Below are experts of layer 4 (counted from 0) of a mixture-of-experts language model. Rows are named router (the router's row for the expert), gate (a neuron's input weights, with its number), up (a neuron's input weights, with its number) and show model dimensions 0-223. Each number is 200 + 40 x the weight over its row's rms, rounded and kept within 0 to 999.
After each expert's rows: a language model's description of what the expert responds to. This comes from a sample of Wikipedia text that the model never trained on.

# expert 22
router,192,168,166,261,175,211,138,170,216,271,237,221,193,150,178,260,149,283,188,170,170,194,180,224,187,227,292,255,223,173,201,192,253,237,178,174,233,155,227,178,185,229,207,239,210,237,219,281,185,229,203,168,192,159,271,219,131,159,252,145,100,230,229,182,178,249,228,261,214,242,271,167,226,200,203,189,216,234,235,127,293,168,176,232,162,231,273,217,232,126,245,258,126,244,202,212,198,133,227,184,211,118,214,141,198,215,200,258,205,190,171,206,223,189,234,213,160,259,162,161,132,227,201,209,167,179,177,196,187,191,180,196,194,156,230,196,175,179,203,216,183,229,260,186,217,195,190,244,149,167,180,228,215,151,221,240,178,251,205,212,182,177,264,179,241,158,279,224,254,174,173,200,96,202,213,209,170,114,268,185,207,196,188,183,143,258,241,193,192,157,152,235,297,224,269,249,257,169,178,174,190,249,202,239,274,197,172,101,125,256,207,169,228,254,253,170,218,166,219,256,184,248,230,214
gate0,191,178,282,246,108,226,138,190,196,206,186,126,203,211,203,191,188,194,174,189,191,249,136,155,171,145,234,147,155,182,214,274,198,149,194,140,152,263,231,190,233,222,208,197,167,253,153,255,167,187,252,228,197,179,260,178,187,241,209,196,216,230,184,210,225,122,204,232,168,257,161,142,221,212,138,237,217,233,241,190,227,221,183,297,205,261,169,223,221,198,209,198,214,187,185,269,262,222,210,100,279,243,231,218,212,192,243,206,188,150,233,167,159,212,204,103,197,184,236,151,213,158,160,157,207,170,199,230,146,190,219,234,141,164,187,227,208,228,209,196,201,299,198,197,163,232,179,235,164,204,230,212,170,217,194,152,251,283,223,132,201,252,231,232,217,283,206,278,223,217,196,174,123,97,208,175,232,150,164,176,177,166,271,242,141,175,153,265,278,185,135,207,228,184,273,169,180,160,144,155,122,194,243,153,182,170,171,228,171,237,234,204,210,210,203,278,169,181,206,189,251,169,281,200
up0,258,200,284,222,145,237,142,226,195,202,208,175,141,229,159,191,149,162,166,227,197,234,153,141,145,158,195,168,162,164,190,230,203,153,200,185,186,282,262,167,185,156,167,173,164,232,135,194,220,173,246,238,185,175,257,176,219,175,174,217,151,288,186,246,267,164,209,200,226,273,189,163,225,194,101,178,221,271,223,157,187,248,163,247,223,229,196,245,243,237,183,184,241,218,182,290,263,175,226,137,267,204,237,253,232,182,228,256,228,124,242,155,106,229,185,172,246,225,205,184,219,115,169,165,180,167,192,229,233,192,203,230,117,213,189,192,204,268,192,211,196,312,123,155,162,200,167,238,235,180,230,211,228,147,270,169,261,216,201,190,179,209,201,270,182,174,215,250,254,217,230,171,192,142,180,162,177,145,151,179,218,173,229,248,180,212,151,205,271,246,149,265,238,180,237,170,176,211,151,183,131,187,169,109,136,212,190,182,198,251,205,230,192,247,229,225,184,145,198,226,208,190,273,179
What it handles: Possessives and pronouns. Possessive 's and apostrophes after names, possessive pronouns his, her, its, their, plus word pieces inside names.

# expert 23
router,141,135,150,210,257,194,193,220,221,287,213,183,208,196,201,222,104,246,158,134,185,181,190,216,185,155,318,206,199,202,214,230,253,215,137,155,282,213,222,188,173,214,252,159,158,229,201,225,195,221,202,201,185,237,217,225,195,191,215,138,193,267,235,192,179,225,217,250,228,134,212,268,222,216,212,162,207,237,141,168,252,132,148,214,201,233,218,230,217,90,192,200,166,217,150,188,201,89,222,204,197,219,144,197,215,152,280,217,186,204,151,189,217,213,206,159,175,292,162,169,163,298,272,148,131,188,213,157,205,195,180,220,190,177,264,248,187,192,242,201,168,227,193,203,145,176,212,191,221,84,231,178,206,181,185,224,225,244,116,193,198,213,203,199,193,155,224,218,262,194,105,222,173,217,165,148,134,193,279,204,225,189,125,169,203,223,213,190,194,197,211,233,279,217,218,188,239,189,197,191,169,270,300,202,195,206,172,197,193,149,272,248,223,297,204,222,226,175,126,119,193,183,201,197
gate0,206,200,271,157,147,112,203,171,354,209,222,192,89,234,189,191,204,158,207,209,238,186,225,165,264,189,222,176,241,208,199,275,213,191,204,271,176,188,263,162,201,193,174,158,186,152,152,162,164,137,144,225,252,230,190,183,168,223,222,173,294,238,158,148,226,272,150,136,210,233,215,285,151,164,243,98,144,161,195,186,220,145,254,166,184,213,243,211,233,194,255,183,256,223,208,218,210,258,183,151,245,240,177,132,195,194,208,180,181,164,258,220,207,180,152,192,151,201,196,179,231,204,159,221,222,179,148,167,276,159,172,132,163,196,244,174,176,149,199,187,235,197,260,151,233,223,182,143,326,265,135,260,158,197,214,200,174,224,223,185,204,261,192,159,201,212,183,199,215,219,163,197,205,110,191,178,213,139,181,239,178,171,223,164,263,265,192,205,195,184,201,250,183,212,185,176,191,273,208,229,186,225,223,255,241,217,129,212,177,235,184,216,147,190,238,183,210,276,197,246,165,197,212,242
up0,232,138,139,194,246,273,189,188,93,251,194,248,218,175,252,187,238,225,225,203,155,190,193,221,211,236,238,220,194,242,234,100,148,179,227,157,190,233,144,213,225,252,208,197,210,215,257,169,239,210,268,271,167,151,189,277,208,219,89,184,210,193,222,233,130,159,254,203,118,196,207,158,287,232,164,239,245,199,199,229,161,214,108,193,259,161,167,198,142,135,180,193,197,167,197,180,138,208,195,238,195,214,162,208,226,257,217,187,168,218,76,159,214,202,252,227,235,192,197,146,177,159,204,156,226,156,207,224,206,281,173,281,275,196,162,222,266,198,168,235,222,151,158,287,201,186,223,209,144,160,257,105,169,198,186,175,229,203,169,204,210,195,216,211,193,204,183,222,155,182,206,200,254,286,183,191,201,237,201,167,279,205,240,203,123,117,211,161,229,221,228,147,169,168,235,198,247,156,205,138,236,173,180,177,161,181,224,226,161,187,212,198,210,187,170,203,191,181,258,164,293,172,251,198
What it handles: Space before numbers. Bare space tokens, usually before a year or day number after a month name, a comma or a table bar, as in "January 2".

# expert 33
router,217,172,232,217,214,193,178,229,202,288,280,162,250,192,215,230,163,283,216,122,184,223,204,193,148,201,245,236,265,182,244,179,235,139,128,194,231,192,190,227,202,309,230,226,119,240,185,223,142,168,153,195,221,180,256,226,202,223,237,264,186,193,180,183,125,249,261,264,200,194,206,163,195,232,268,175,270,180,197,235,251,183,141,239,243,216,186,249,263,177,155,195,228,211,215,175,231,187,206,227,262,236,194,148,214,207,188,217,153,196,148,176,251,240,305,138,175,291,215,170,167,301,222,208,210,126,263,227,219,173,175,204,211,220,213,307,180,184,231,208,148,255,156,179,162,162,263,207,258,150,153,168,256,245,224,187,137,223,186,238,196,205,212,188,278,212,228,187,210,174,194,201,127,200,160,179,140,179,239,172,182,149,194,209,182,195,242,146,261,160,133,228,220,184,231,211,172,153,248,167,177,181,194,208,270,294,151,220,176,238,233,165,206,208,247,256,235,175,197,149,228,183,211,152
gate0,228,196,272,153,171,209,129,128,204,210,200,233,208,195,187,237,213,160,167,192,237,269,236,196,279,172,175,202,197,226,174,181,245,218,166,211,179,231,138,207,245,181,177,135,208,171,226,215,269,258,239,209,129,180,132,255,204,179,138,236,174,240,253,226,202,199,182,248,259,238,245,150,245,236,217,234,250,184,159,217,201,287,198,219,119,214,193,211,259,183,243,231,197,207,224,145,228,243,148,230,219,193,174,178,200,151,155,134,176,181,238,257,227,227,208,240,212,173,253,237,165,228,211,195,171,108,162,218,215,157,180,153,232,171,158,250,177,192,173,194,152,150,200,220,160,161,260,211,176,228,112,224,229,176,311,195,165,168,196,276,188,212,194,102,161,247,179,157,205,143,116,217,162,153,202,215,215,289,157,181,205,211,229,191,157,194,246,219,234,228,204,282,136,255,152,262,161,193,253,144,206,159,232,147,150,212,182,209,212,168,213,157,309,295,196,133,224,161,175,166,166,173,187,214
up0,211,232,163,251,226,195,168,191,192,234,184,170,253,202,166,168,168,165,228,168,207,103,183,217,124,208,292,187,263,212,198,264,159,237,226,229,194,122,174,186,166,189,215,192,221,272,187,180,155,233,196,217,204,244,250,136,290,164,277,172,239,120,188,185,186,255,232,230,86,263,223,186,174,194,171,158,195,181,259,217,250,137,246,173,249,182,200,169,215,259,190,189,247,156,193,175,210,157,212,205,147,186,177,210,228,257,146,216,223,194,223,147,218,183,163,255,211,149,133,195,232,228,203,171,176,207,88,203,241,127,171,221,206,266,239,208,215,149,191,221,267,207,179,217,237,240,199,154,229,274,242,219,218,160,156,218,164,235,275,149,243,213,121,214,221,172,250,273,157,181,207,220,177,227,204,221,200,173,219,229,246,187,192,172,229,230,266,244,181,224,196,241,175,143,217,221,255,221,192,265,267,176,121,197,212,273,163,196,166,229,183,242,162,82,216,183,253,210,143,249,219,228,277,198
What it handles: Sports competition words. Sports terms in match and season reports, such as season, final, Cup, runs, -point, -yard, game, scored.

# expert 16
router,88,121,125,228,226,113,235,251,214,226,229,201,226,222,239,217,167,214,199,180,200,180,257,225,201,152,221,241,235,190,241,258,250,222,209,204,281,205,222,174,178,199,209,222,135,213,182,199,187,202,186,184,243,147,329,230,193,106,204,176,202,229,159,235,162,184,213,234,188,180,297,258,214,228,228,150,227,190,188,232,304,125,71,168,190,210,206,253,261,162,136,215,192,177,220,177,191,176,222,194,216,207,191,229,212,187,247,223,215,309,167,240,220,190,236,193,94,238,123,152,167,230,200,175,195,210,206,215,185,254,157,218,191,139,291,260,133,166,235,191,136,238,219,230,141,196,245,205,233,138,218,217,210,203,209,199,169,204,142,181,228,209,203,202,223,116,287,283,217,164,142,211,170,229,164,196,152,179,220,202,201,190,183,177,134,231,243,225,203,167,224,194,198,191,247,192,212,151,267,181,178,240,216,196,261,214,173,138,209,231,222,210,227,192,212,199,192,121,206,139,226,190,224,200
gate0,215,236,210,138,127,159,242,116,216,171,161,221,180,151,174,221,169,216,190,172,185,262,200,118,256,174,209,185,244,217,183,219,185,201,179,198,194,204,273,201,222,133,230,258,219,220,190,162,200,232,181,215,228,211,214,189,176,109,167,167,123,146,204,208,178,181,238,181,218,212,203,167,194,289,282,133,212,196,188,227,202,292,208,232,237,176,281,232,232,227,115,182,264,220,231,192,175,230,249,150,241,232,102,241,182,216,187,199,199,201,181,131,262,155,201,177,165,212,214,260,150,277,191,188,231,147,229,226,146,232,174,174,210,267,252,244,187,137,207,202,315,273,201,201,267,169,210,221,195,202,242,211,192,239,202,260,220,265,206,178,192,187,216,203,214,231,201,289,188,278,175,290,197,175,142,133,193,238,232,195,166,250,170,209,243,170,208,154,230,265,212,194,171,113,210,244,203,201,251,221,139,149,210,127,205,166,193,239,153,134,189,242,288,188,211,272,182,169,188,159,204,172,220,198
up0,222,222,152,220,196,196,182,196,238,189,256,149,152,259,208,182,205,166,221,251,203,192,194,157,193,288,166,233,159,193,231,226,274,159,196,186,233,237,133,163,223,266,234,211,125,253,156,257,233,173,217,243,239,259,170,195,212,272,169,254,215,255,251,272,197,197,155,295,212,192,156,232,208,215,162,210,232,121,178,235,193,208,154,134,229,217,179,202,204,176,195,219,209,239,152,184,208,241,164,224,179,145,231,200,207,273,187,199,194,199,219,214,160,191,216,126,210,167,181,103,197,161,175,227,124,234,170,188,153,166,180,231,163,146,182,156,109,160,175,260,149,160,172,276,112,152,144,190,211,149,188,197,182,115,182,174,108,200,159,196,234,220,294,216,250,146,208,156,237,164,174,158,206,110,263,176,186,219,153,204,179,223,166,167,180,202,165,292,176,177,213,178,209,198,175,238,164,185,196,214,173,213,165,290,206,244,118,195,161,147,229,117,161,173,210,171,270,168,207,193,187,271,192,211
What it handles: Year digit endings. Last two digits of years after 19, 20 or 18, e.g. 1969, 2018, 1928, plus the word century.

# expert 37
router,172,213,186,197,242,219,278,229,201,161,180,194,255,220,198,147,171,195,264,162,136,154,233,187,155,174,269,265,204,163,254,208,204,234,202,229,251,236,225,219,147,286,264,206,194,249,218,224,211,228,161,193,211,209,233,239,225,163,173,252,162,202,276,190,166,179,209,235,172,107,206,210,189,170,252,173,202,211,263,191,280,147,180,227,206,222,196,241,270,201,184,166,186,232,182,207,272,146,266,260,255,229,150,152,233,238,204,173,142,291,188,178,259,265,274,153,140,237,140,178,163,206,198,190,205,251,223,237,188,188,166,236,192,224,291,208,237,229,216,111,114,275,226,213,220,216,163,183,192,182,209,229,241,245,211,219,210,313,163,232,265,188,176,225,283,148,214,214,284,192,189,217,198,179,199,169,137,174,202,209,237,164,117,210,201,241,215,173,252,229,196,190,187,172,199,288,229,162,303,192,166,168,218,222,177,291,125,206,147,200,236,226,209,199,219,218,212,193,158,209,166,157,208,174
gate0,158,196,123,226,128,179,164,239,258,247,195,219,175,181,165,204,184,190,119,221,211,147,214,204,213,141,194,293,169,181,211,82,168,215,178,207,209,224,311,154,284,222,163,213,210,225,211,141,146,228,174,152,236,239,210,163,216,269,175,237,191,150,226,196,244,241,230,214,254,226,155,182,220,184,180,240,167,265,271,181,207,217,195,278,229,132,193,262,174,230,167,145,207,187,188,209,142,125,160,161,243,227,167,257,137,231,230,165,265,220,215,180,181,243,239,170,130,179,162,275,199,212,198,177,204,170,239,185,227,189,246,194,176,225,184,201,186,207,203,212,169,249,175,195,246,179,157,232,196,144,222,121,195,218,138,172,213,219,183,201,169,220,219,177,208,167,189,147,206,310,203,193,126,176,141,239,184,243,207,204,176,187,222,158,198,221,232,194,114,207,170,212,181,217,250,239,125,185,165,268,162,120,231,200,163,244,199,104,202,284,240,228,183,218,217,207,247,307,174,117,189,184,223,182
up0,138,231,214,255,108,179,180,178,210,241,225,200,147,136,226,205,155,247,189,200,170,149,158,189,225,145,202,193,236,194,138,234,167,241,187,209,190,232,204,171,168,153,132,158,214,209,224,163,113,274,135,199,201,241,211,207,213,218,163,223,196,198,218,112,251,233,167,239,239,180,164,193,156,193,145,242,243,194,154,200,188,203,225,119,243,214,153,272,253,246,172,223,183,227,229,159,198,166,228,159,267,268,240,220,138,210,222,228,213,219,164,233,219,242,179,269,146,193,188,183,132,194,277,208,254,195,248,249,215,145,249,176,156,225,137,246,155,285,179,156,250,216,260,164,137,181,182,213,139,143,172,197,175,209,208,154,270,204,198,204,155,160,246,163,143,273,177,223,135,176,172,244,122,129,173,214,188,166,158,231,228,162,239,220,161,234,229,195,129,207,205,215,196,259,264,225,242,188,126,206,168,163,243,165,197,291,191,222,239,195,217,239,127,214,174,230,208,243,206,199,149,270,278,239
What it handles: Verb suffixes and actions. Word-final verbal pieces like ing, ed, ation completing verbs and action nouns, as in amending, crushing, littering, call, help.

# expert 7
router,200,240,222,179,228,222,211,223,210,240,235,181,208,225,193,171,200,240,214,222,85,215,224,174,286,196,228,205,219,206,242,255,183,152,172,129,221,144,263,243,171,206,259,95,226,244,218,200,217,230,145,223,211,227,271,236,199,199,268,207,187,205,203,298,152,220,235,160,240,122,236,268,247,230,211,146,173,193,153,225,197,187,162,195,248,213,268,241,184,216,233,253,189,234,128,160,266,121,203,239,181,141,177,192,226,194,235,280,211,214,201,251,177,252,227,196,172,168,142,173,229,241,241,138,191,204,287,187,164,148,185,253,236,164,211,176,171,95,205,214,194,196,196,260,257,202,171,255,155,220,176,73,201,175,308,256,214,234,152,218,168,222,213,250,211,182,238,219,210,178,165,217,200,226,196,181,207,226,211,188,249,160,175,205,204,237,179,159,217,192,98,212,263,226,226,293,260,212,177,214,198,178,244,211,178,160,163,150,235,124,183,213,207,221,223,220,289,171,180,148,207,203,212,236
gate0,160,207,142,222,145,257,205,139,216,156,168,294,179,189,176,161,174,190,205,159,175,173,191,146,217,272,233,188,214,256,162,128,214,195,211,263,183,218,132,109,238,181,171,124,193,187,235,197,227,184,188,131,239,198,185,263,208,193,220,227,249,192,203,231,260,215,186,213,156,206,151,102,179,186,245,194,218,161,191,203,121,184,230,177,238,158,218,235,240,243,178,212,217,174,203,188,199,221,175,196,227,157,240,239,309,157,190,195,103,202,183,187,226,257,214,263,242,195,85,212,129,184,221,210,242,123,193,172,168,194,187,152,147,210,166,234,182,162,198,168,201,177,176,140,222,310,274,174,151,162,154,220,211,206,228,188,263,195,123,198,230,176,147,146,201,192,278,222,239,143,225,242,239,191,207,129,161,162,177,164,216,229,138,208,161,242,204,192,153,241,205,223,233,185,211,203,171,196,177,244,127,239,282,156,156,188,207,155,189,203,197,102,217,177,174,219,212,192,217,285,200,302,179,200
up0,219,180,152,209,195,213,216,220,185,156,162,151,206,169,165,134,246,159,188,182,260,243,164,175,196,237,190,217,195,149,182,239,188,198,187,185,173,272,158,160,118,113,165,212,198,189,219,205,205,161,270,212,198,303,231,155,191,222,196,249,193,190,221,204,217,173,177,224,177,208,231,177,227,216,232,235,179,258,226,217,197,179,245,184,148,189,176,143,191,247,320,137,251,229,280,192,217,210,200,234,152,231,165,161,157,255,220,250,243,169,222,229,187,147,209,148,189,194,287,204,268,208,209,192,172,181,207,268,224,251,169,219,232,242,182,185,164,263,254,215,153,135,164,180,207,155,227,143,148,207,280,230,210,150,125,172,224,203,241,226,216,240,185,153,119,219,175,262,163,271,106,165,198,220,173,230,231,168,284,233,198,160,193,192,235,195,109,152,129,233,181,227,289,206,169,200,230,182,257,242,196,154,152,151,211,236,244,265,168,207,274,171,208,229,174,132,155,246,114,184,146,149,187,203
What it handles: Mid-word letter pairs. Two- or three-letter word pieces inside longer names and words, often proper nouns, such as Col-er-aine, Conf-in-ement, Domin-ic.

# expert 25
router,175,137,228,283,238,187,245,227,233,217,254,185,265,185,204,232,177,221,279,103,143,149,203,109,249,208,238,181,213,181,197,189,260,217,205,170,346,238,221,190,187,192,228,226,179,249,264,194,217,170,174,150,243,198,259,226,176,126,211,207,184,215,216,202,188,207,260,202,212,206,222,204,231,273,188,126,234,181,224,191,216,115,127,161,195,210,238,238,227,148,173,173,126,189,238,179,212,202,218,224,228,223,239,210,194,141,227,216,186,266,189,224,220,224,229,180,159,291,163,155,145,193,207,169,214,180,174,180,183,172,171,243,199,162,195,284,229,165,221,237,129,268,211,214,210,210,267,182,181,119,235,204,212,186,207,193,140,167,82,165,246,226,249,188,217,160,232,258,247,212,143,197,186,207,163,191,129,122,284,249,139,185,143,185,158,226,267,212,201,170,207,243,223,133,241,193,276,175,194,199,176,197,280,225,254,167,204,198,194,226,258,273,223,181,224,205,208,126,175,188,194,202,188,195
gate0,141,263,213,222,208,231,233,231,159,204,163,176,141,239,190,241,179,295,156,121,202,197,192,157,194,208,222,255,184,241,190,267,249,222,197,179,113,242,133,216,196,231,186,162,216,170,234,208,192,211,200,160,192,211,200,118,229,215,121,217,213,251,170,177,209,190,241,177,199,298,257,184,174,235,219,111,192,159,210,217,189,246,214,150,277,158,197,248,237,72,242,216,194,142,162,141,148,253,232,212,272,207,209,142,247,232,214,188,207,253,220,196,102,149,183,223,159,139,155,225,205,207,172,246,196,270,162,273,208,182,155,165,172,167,209,195,128,218,178,271,299,149,187,203,182,195,221,188,203,186,240,242,106,187,250,158,173,147,177,252,94,247,250,243,233,225,186,199,169,239,235,218,168,189,208,159,107,202,211,196,211,210,178,205,208,202,172,200,242,191,191,191,181,231,174,213,207,267,205,196,217,169,266,195,170,159,152,285,173,213,141,168,240,206,239,243,194,217,208,204,230,229,262,166
up0,178,109,177,177,159,227,180,137,217,219,231,260,259,187,228,185,236,102,263,215,214,210,249,299,169,213,174,132,168,223,230,148,159,186,259,203,302,194,255,173,205,223,221,233,207,174,172,193,201,206,187,228,211,166,240,280,230,199,302,160,223,166,229,222,166,172,181,247,221,148,180,271,211,198,303,263,176,243,189,166,272,131,159,243,141,196,212,189,124,293,213,151,179,233,217,240,242,156,202,215,142,220,138,232,181,201,190,219,165,149,218,225,255,235,238,161,242,229,226,216,267,184,212,133,194,164,196,180,170,222,208,210,276,209,200,198,258,179,200,126,142,228,241,277,200,213,189,193,156,225,195,186,189,235,126,200,242,234,223,248,318,218,191,173,246,198,216,195,215,175,158,126,180,265,245,253,280,218,131,178,204,190,238,134,200,227,229,213,207,205,212,165,207,183,218,201,170,97,194,217,179,230,163,176,212,193,241,143,226,166,179,204,153,222,136,185,199,180,212,222,183,196,164,231
What it handles: Numbers and short acronyms. Two-digit number pieces in tables, scores, coordinates and percentages, plus short capital codes and numerals like I, II, EU, TV.

# expert 5
router,157,229,228,205,188,195,179,227,199,185,287,188,245,157,207,198,211,220,181,129,199,219,208,123,227,195,292,205,191,196,237,279,231,206,124,177,250,162,243,244,208,193,265,208,173,225,191,208,177,250,164,230,190,268,217,248,171,134,186,201,178,326,190,186,187,215,219,191,254,211,257,218,235,219,241,142,253,196,195,168,234,122,177,256,194,249,264,270,195,148,209,199,226,256,177,200,268,115,217,211,271,144,151,239,249,207,251,194,184,211,96,232,204,205,268,149,203,216,146,160,170,180,235,176,125,175,183,269,134,194,111,199,225,161,206,219,158,182,222,197,167,194,187,177,229,175,184,274,206,182,213,160,249,175,183,208,246,191,165,215,172,209,246,212,180,173,200,217,195,104,194,214,160,200,173,160,217,177,231,179,154,194,123,166,204,209,235,200,216,183,69,254,204,237,250,166,163,163,226,141,200,269,230,185,275,194,149,197,122,219,220,183,220,295,203,233,209,117,178,196,207,179,216,147
gate0,193,157,179,175,99,145,147,209,250,245,191,185,304,171,200,200,207,195,221,168,200,225,189,245,245,231,227,171,131,178,230,209,232,208,199,146,228,179,164,259,222,220,165,262,241,211,237,222,194,268,164,223,257,115,218,216,212,172,167,241,185,138,204,150,181,223,258,253,203,107,156,223,129,105,249,221,160,223,214,215,125,162,177,222,227,190,226,202,143,179,182,149,225,157,280,271,177,241,204,243,216,165,188,165,138,245,224,286,211,195,167,152,232,249,255,196,171,191,234,144,171,285,183,129,190,174,204,176,187,251,194,170,264,226,233,183,211,170,258,200,194,187,119,172,251,189,231,218,191,206,220,66,220,183,199,180,203,214,89,241,123,239,163,183,178,153,253,196,222,208,199,180,194,156,212,220,227,204,202,180,177,224,180,194,200,229,225,239,212,245,213,177,208,194,213,247,107,189,195,282,204,197,199,113,166,187,158,181,237,183,183,137,162,193,145,206,121,219,251,240,207,212,151,151
up0,201,278,223,235,230,243,271,202,195,158,184,251,150,177,221,135,176,186,246,212,211,209,202,250,175,173,212,168,224,252,150,192,239,241,251,283,201,163,237,136,161,146,247,182,149,178,212,182,191,215,274,158,121,209,136,211,228,212,211,123,193,240,219,187,195,133,143,186,193,262,207,169,233,230,148,129,265,178,111,213,255,181,220,281,201,201,198,216,252,194,205,223,211,234,164,100,230,173,214,122,142,210,248,227,253,157,209,69,111,228,231,249,163,145,147,190,273,251,209,198,240,169,289,257,200,244,175,227,167,137,176,188,172,156,170,188,225,247,203,284,214,227,233,190,202,217,185,244,195,231,230,282,173,184,278,233,242,232,235,145,292,218,212,221,180,214,215,165,208,191,228,189,280,249,202,138,170,206,226,256,225,198,256,174,171,211,220,164,206,243,208,235,200,188,198,206,243,241,173,147,142,196,220,196,178,222,191,208,184,253,250,240,214,200,240,222,255,179,181,195,221,167,245,189
What it handles: Articles. The articles the, a and an, often after a verb or preposition, as in coauthor a column, was the defending champion.

# expert 2
router,171,173,208,251,176,176,212,206,219,209,255,216,204,197,208,162,158,249,204,166,204,164,166,133,192,220,263,170,268,143,231,222,196,204,182,205,285,195,214,175,160,189,250,220,215,201,214,241,166,199,183,192,224,186,220,233,242,118,159,212,217,296,204,171,192,254,241,259,249,228,239,274,232,232,261,142,289,309,224,239,255,142,114,183,203,217,233,229,232,203,205,180,170,190,210,201,278,102,183,226,205,250,229,158,224,219,229,159,230,216,144,209,208,191,233,133,158,287,111,165,162,255,216,213,135,252,176,176,243,194,191,147,196,182,211,201,198,185,187,226,123,199,230,215,205,171,180,251,187,119,157,223,199,149,197,227,235,225,201,179,172,203,235,217,244,181,249,197,192,164,169,248,166,196,191,179,229,126,280,197,196,202,110,155,178,211,226,215,180,169,204,284,202,274,306,209,280,115,236,218,174,248,187,227,249,172,238,196,131,201,192,237,209,185,248,229,275,168,237,218,247,116,188,192
gate0,204,233,186,146,210,227,196,220,256,219,252,143,190,262,118,171,219,271,181,209,176,195,193,201,91,209,221,234,126,159,201,256,207,163,222,248,226,203,172,229,213,153,259,193,153,174,175,185,190,205,179,176,212,186,164,125,224,230,185,184,150,251,261,223,237,159,201,230,187,207,282,156,211,191,174,170,179,149,288,220,285,162,233,158,223,201,180,195,231,206,181,145,231,199,202,200,207,163,142,207,217,214,103,166,182,215,262,176,174,226,165,253,173,117,218,209,198,210,198,217,162,237,120,156,199,158,194,121,199,242,271,206,230,215,172,167,175,158,80,186,225,194,220,171,224,186,141,207,273,177,272,297,233,230,253,159,222,175,180,188,233,187,228,253,199,168,201,225,248,153,196,207,236,215,156,207,232,240,234,202,135,202,226,138,137,217,232,280,198,236,221,186,223,158,178,125,125,234,196,237,238,256,179,239,139,177,177,182,165,126,214,184,243,214,147,242,156,127,193,179,141,242,164,101
up0,265,222,152,208,153,168,216,144,214,211,236,226,245,216,158,227,208,221,132,187,227,129,295,191,269,207,199,267,167,193,267,127,184,232,256,210,128,203,200,199,189,252,182,212,256,170,140,191,211,248,183,194,231,225,225,166,139,161,181,138,257,227,178,149,283,200,172,148,222,199,150,231,234,185,265,114,252,139,207,296,268,152,190,181,246,212,192,216,177,193,179,196,181,162,131,179,168,154,187,149,108,235,204,156,181,192,221,217,124,144,159,172,158,200,162,151,213,247,197,204,172,267,149,186,193,98,140,239,190,195,210,212,173,258,196,263,222,238,257,206,168,167,217,208,209,206,234,251,207,202,220,218,172,210,195,195,197,261,215,218,218,175,180,201,177,234,190,142,184,209,123,229,254,260,205,276,141,208,179,207,190,245,179,147,143,181,259,123,195,180,200,234,277,163,224,228,149,114,222,245,176,201,169,202,224,233,162,197,259,221,160,256,263,237,265,188,205,234,141,217,159,185,195,136
What it handles: Determiners before nouns. Determiners like the, The, this, these, often sentence-initial, plus name-starting words like New, De, La, Old.

# expert 11
router,168,118,190,212,241,120,225,229,237,284,240,131,265,208,204,173,113,247,231,176,221,184,188,189,191,178,258,241,179,194,232,202,219,239,194,191,190,132,186,214,132,287,296,175,159,264,187,219,166,172,166,179,248,158,214,234,211,185,262,214,224,184,212,237,195,201,236,242,221,205,194,179,209,193,276,154,227,202,213,216,196,93,195,172,194,233,198,225,247,169,126,230,227,285,95,173,237,138,274,199,244,241,185,161,224,186,242,169,107,273,182,208,220,232,265,236,200,233,228,192,196,259,228,221,138,236,231,198,146,212,143,218,231,171,273,269,201,178,217,220,179,200,173,228,170,180,221,209,233,122,212,236,231,196,197,237,266,249,215,174,250,187,213,187,208,189,199,203,199,196,203,195,160,192,177,135,222,176,237,229,166,177,144,80,146,220,186,189,305,183,179,217,208,152,187,229,212,111,239,183,176,168,208,251,271,256,177,223,184,216,241,193,237,241,266,157,202,108,229,186,186,166,226,190
gate0,235,137,230,167,253,222,199,163,214,215,230,303,139,188,190,204,194,252,211,170,149,233,177,218,267,229,180,98,192,216,197,158,215,240,124,174,193,297,238,235,204,201,217,191,84,278,199,214,212,151,205,221,186,138,135,167,196,178,220,235,133,220,140,162,202,218,114,225,180,166,259,179,194,252,201,265,233,148,187,194,178,193,201,185,162,223,225,191,171,134,254,252,244,214,221,201,166,208,213,231,214,156,134,202,223,240,193,192,179,245,194,176,140,123,171,208,285,244,150,229,222,155,219,228,241,227,217,135,185,147,228,231,215,166,218,235,121,241,221,259,219,189,201,240,130,259,189,158,198,229,130,190,248,260,232,228,142,188,279,242,253,267,203,208,174,139,222,280,174,196,223,168,251,220,224,198,185,281,193,152,153,198,182,239,210,204,237,176,241,173,228,220,202,139,248,254,143,193,201,149,191,187,173,197,259,185,221,136,238,196,256,288,180,207,153,157,149,185,148,201,231,152,212,209
up0,230,185,179,178,239,214,227,188,227,205,191,247,163,162,176,236,223,260,201,175,183,263,210,272,219,257,199,170,198,176,161,183,167,218,187,180,196,258,187,188,165,189,249,172,100,302,163,150,216,149,172,172,231,145,145,177,158,213,248,238,167,177,152,169,175,237,134,230,219,131,230,151,150,237,214,298,262,208,217,197,206,207,210,154,187,176,225,182,182,225,282,213,257,207,207,255,174,239,152,215,224,170,147,187,190,208,217,198,223,188,230,174,154,112,226,225,250,252,158,223,232,191,213,253,227,182,234,201,140,142,229,199,251,185,223,168,146,191,207,226,223,212,256,183,127,257,237,171,173,228,162,104,181,256,232,161,151,196,244,240,210,302,173,198,181,198,202,257,197,152,216,204,227,187,149,252,182,288,208,178,109,201,157,188,205,127,222,183,291,216,172,238,177,197,223,196,100,263,241,195,175,194,254,196,283,205,243,198,303,185,227,229,207,179,162,189,156,249,140,222,258,263,272,198
What it handles: Narrative past participles. Verbs and participles after was, he, to or also in biographical narration, such as known, used, served, located, introduced.